Below are experts of layer 2 (counted from 0) of a mixture-of-experts language model. Rows are named router (the router's row for the expert), down (a neuron's output weights, with its number) and show model dimensions 0-191. Each number is 50 + 10 x the weight over its row's rms, rounded and kept within 0 to 99.
Before each expert's rows: "comes before" lists some tokens at least twice as common just after its tokens as in all text. This comes from a sample of Wikipedia text that the model never trained on. Tokens count by the router's weight.

# expert 197
comes before: "\n", " the", " The", " a", " In", " He"
router:56 35 66 36 46 54 49 53 48 52 47 43 48 32 42 56 60 46 56 65 57 57 47 77 28 62 46 42 48 47 64 51 56 34 47 43 45 28 43 40 47 51 38 43 45 46 46 61 49 46 49 51 55 46 49 50 48 61 53 57 41 50 53 53 57 51 40 40 48 32 54 63 63 49 38 57 49 41 35 46 47 49 48 47 47 60 57 55 49 39 42 51 68 55 46 49 33 32 44 64 61 46 49 45 45 56 48 59 55 51 66 61 47 59 52 53 34 44 42 54 74 52 36 56 62 45 53 52 70 47 51 29 38 46 56 62 50 50 95 33 54 60 56 63 45 64 71 34 44 57 36 35 45 51 53 49 52 62 56 41 62 47 44 54 34 64 59 44 47 41 61 29 57 47 39 72 72 54 48 40 49 57 32 52 57 47 43 50 47 50 48 55
down0:75 32 55 61 59 63 48 50 43 64 74 52 51 70 48 39 61 54 36 60 61 38 56 56 45 45 42 40 52 58 65 51 42 49 44 63 62 54 43 51 58 42 45 49 48 38 51 38 39 58 45 45 59 55 44 47 50 64 59 39 57 29 43 50 38 65 49 54 53 41 46 58 46 65 44 46 54 57 34 39 53 59 46 51 39 43 42 34 56 56 56 29 46 60 57 53 31 58 71 53 50 59 68 64 38 50 51 48 42 38 31 66 39 66 63 53 50 57 52 60 60 34 54 49 53 57 31 37 47 78 55 55 49 57 61 63 52 53 29 38 52 34 50 52 40 55 37 42 47 37 30 72 35 59 52 48 63 52 61 36 50 43 41 40 54 49 48 31 43 50 51 58 48 52 44 40 63 55 50 50 51 41 31 47 61 46 44 57 41 51 48 41

# expert 32
comes before: "1", "2", " •", " List", " Born", "3"
router:43 66 60 49 50 54 53 39 60 46 63 39 55 64 62 40 40 58 39 40 64 43 25 43 49 58 34 38 52 64 53 36 69 60 65 60 59 62 40 65 59 39 59 60 54 62 64 34 45 55 40 50 53 55 55 63 39 54 72 58 65 62 44 53 34 44 38 39 48 32 41 39 35 36 56 52 34 35 44 62 53 57 45 64 58 64 41 57 61 34 41 46 33 55 48 51 28 59 59 60 41 64 43 43 45 44 52 50 54 52 61 58 60 32 55 65 60 48 57 59 40 65 35 43 54 46 57 41 36 39 61 31 63 41 52 51 38 57 47 55 49 45 48 49 60 64 45 50 39 60 41 44 42 45 48 68 52 44 39 65 62 55 53 49 61 46 46 35 43 51 44 51 36 31 50 62 54 49 54 49 58 60 52 42 57 45 59 49 60 32 57 38
down0:49 39 38 58 60 59 53 68 47 48 34 61 54 44 54 52 59 43 60 66 42 56 55 61 59 54 59 55 53 48 45 61 48 53 37 58 52 38 64 53 40 56 50 42 51 36 33 68 63 46 59 56 56 50 55 45 51 43 25 42 39 33 59 41 65 51 63 65 57 60 54 63 73 74 48 50 54 68 53 35 53 52 46 20 65 37 53 37 30 53 59 44 60 41 45 48 56 47 62 49 50 42 54 52 51 58 51 35 50 42 43 50 40 59 38 41 36 46 48 42 65 32 49 56 44 39 48 56 48 62 50 77 40 39 53 52 68 40 44 39 33 51 50 34 39 50 61 59 50 55 57 45 63 50 47 37 52 56 58 52 51 52 43 44 44 58 63 68 53 46 56 61 55 62 53 33 49 40 56 46 34 41 41 54 36 68 34 46 35 63 43 64

# expert 244
comes before: "\n", " The", " In", " He", " It", " and"
router:55 52 52 40 45 51 52 29 43 57 57 49 45 60 58 57 50 52 47 58 75 51 51 60 36 72 58 37 46 57 72 45 62 43 44 47 58 38 36 52 58 52 40 47 47 47 52 41 49 42 50 55 61 48 36 40 58 75 41 51 51 57 45 43 31 48 41 51 45 49 34 57 47 28 40 46 47 51 39 64 49 42 49 48 50 57 48 66 51 61 47 60 53 60 46 62 30 48 37 62 53 56 53 65 39 67 51 57 42 59 49 65 50 63 49 70 35 60 33 53 61 39 36 58 76 46 41 41 57 52 45 42 51 35 43 53 32 54 65 50 54 49 46 57 49 55 57 52 45 48 37 48 47 28 53 62 56 52 57 52 50 48 50 57 39 65 60 23 37 36 36 43 41 66 58 71 70 48 47 43 56 69 44 35 52 37 47 57 57 28 51 55
down0:71 45 46 51 46 57 49 53 42 53 60 48 40 61 45 33 50 49 47 54 47 58 53 46 52 45 33 56 58 42 53 55 48 41 53 47 41 51 64 26 69 44 75 49 27 44 41 58 61 53 51 54 60 60 48 49 46 77 45 40 32 38 53 53 48 33 31 38 56 53 68 34 48 53 48 47 67 62 19 38 44 53 58 44 28 68 67 50 64 30 44 45 54 51 56 49 49 57 60 52 48 66 41 44 43 63 54 51 36 38 59 45 41 61 52 42 60 48 54 60 49 37 59 42 56 60 52 59 59 59 67 60 65 48 66 37 30 62 43 54 63 55 40 45 41 41 48 47 42 56 50 52 41 48 51 48 46 67 60 41 58 50 44 25 52 53 54 47 50 54 58 43 55 50 41 64 56 43 44 43 46 70 47 58 43 36 40 56 36 40 56 55

# expert 172
comes before: "\n", " The", " the", " and", " In", " He"
router:60 40 55 22 45 50 48 53 48 43 43 45 54 37 45 50 53 54 48 59 51 63 51 72 25 62 54 48 50 50 60 44 53 34 46 40 48 40 47 44 34 52 39 44 47 43 53 57 60 61 55 56 46 51 49 57 46 59 41 56 37 51 52 53 59 52 37 32 51 34 45 51 64 54 42 63 41 40 40 52 50 42 50 59 43 70 62 47 48 42 38 61 58 52 42 50 28 33 46 66 57 57 37 45 57 50 51 57 55 58 45 54 61 62 50 53 35 41 52 53 72 47 40 55 59 50 62 47 71 54 43 44 55 47 53 50 44 47 99 44 62 58 53 59 44 69 70 45 47 49 37 47 47 61 51 51 39 53 66 48 63 46 44 55 35 62 57 44 52 48 60 39 45 51 49 52 66 56 47 42 49 64 29 57 53 49 45 58 51 49 49 46
down0:68 45 43 46 35 64 49 57 45 65 45 42 53 47 42 45 40 63 44 21 42 50 53 58 52 64 43 45 50 50 50 70 39 64 56 53 31 42 46 63 39 51 61 47 66 50 38 44 44 55 55 54 55 76 56 54 53 47 44 50 46 38 64 44 20 54 36 67 46 48 36 64 56 41 67 56 56 53 48 60 51 51 47 68 57 51 33 46 48 39 37 47 71 44 61 49 50 40 62 32 62 52 67 29 55 39 57 44 35 55 42 24 43 61 64 47 60 52 50 37 45 49 45 49 42 45 42 46 55 54 54 63 29 50 44 44 63 59 51 62 45 48 56 62 60 57 52 50 47 54 58 51 48 56 48 37 42 26 61 47 40 66 55 40 52 26 54 58 59 53 62 62 62 44 48 40 48 59 57 47 57 35 30 58 50 44 54 45 50 56 58 44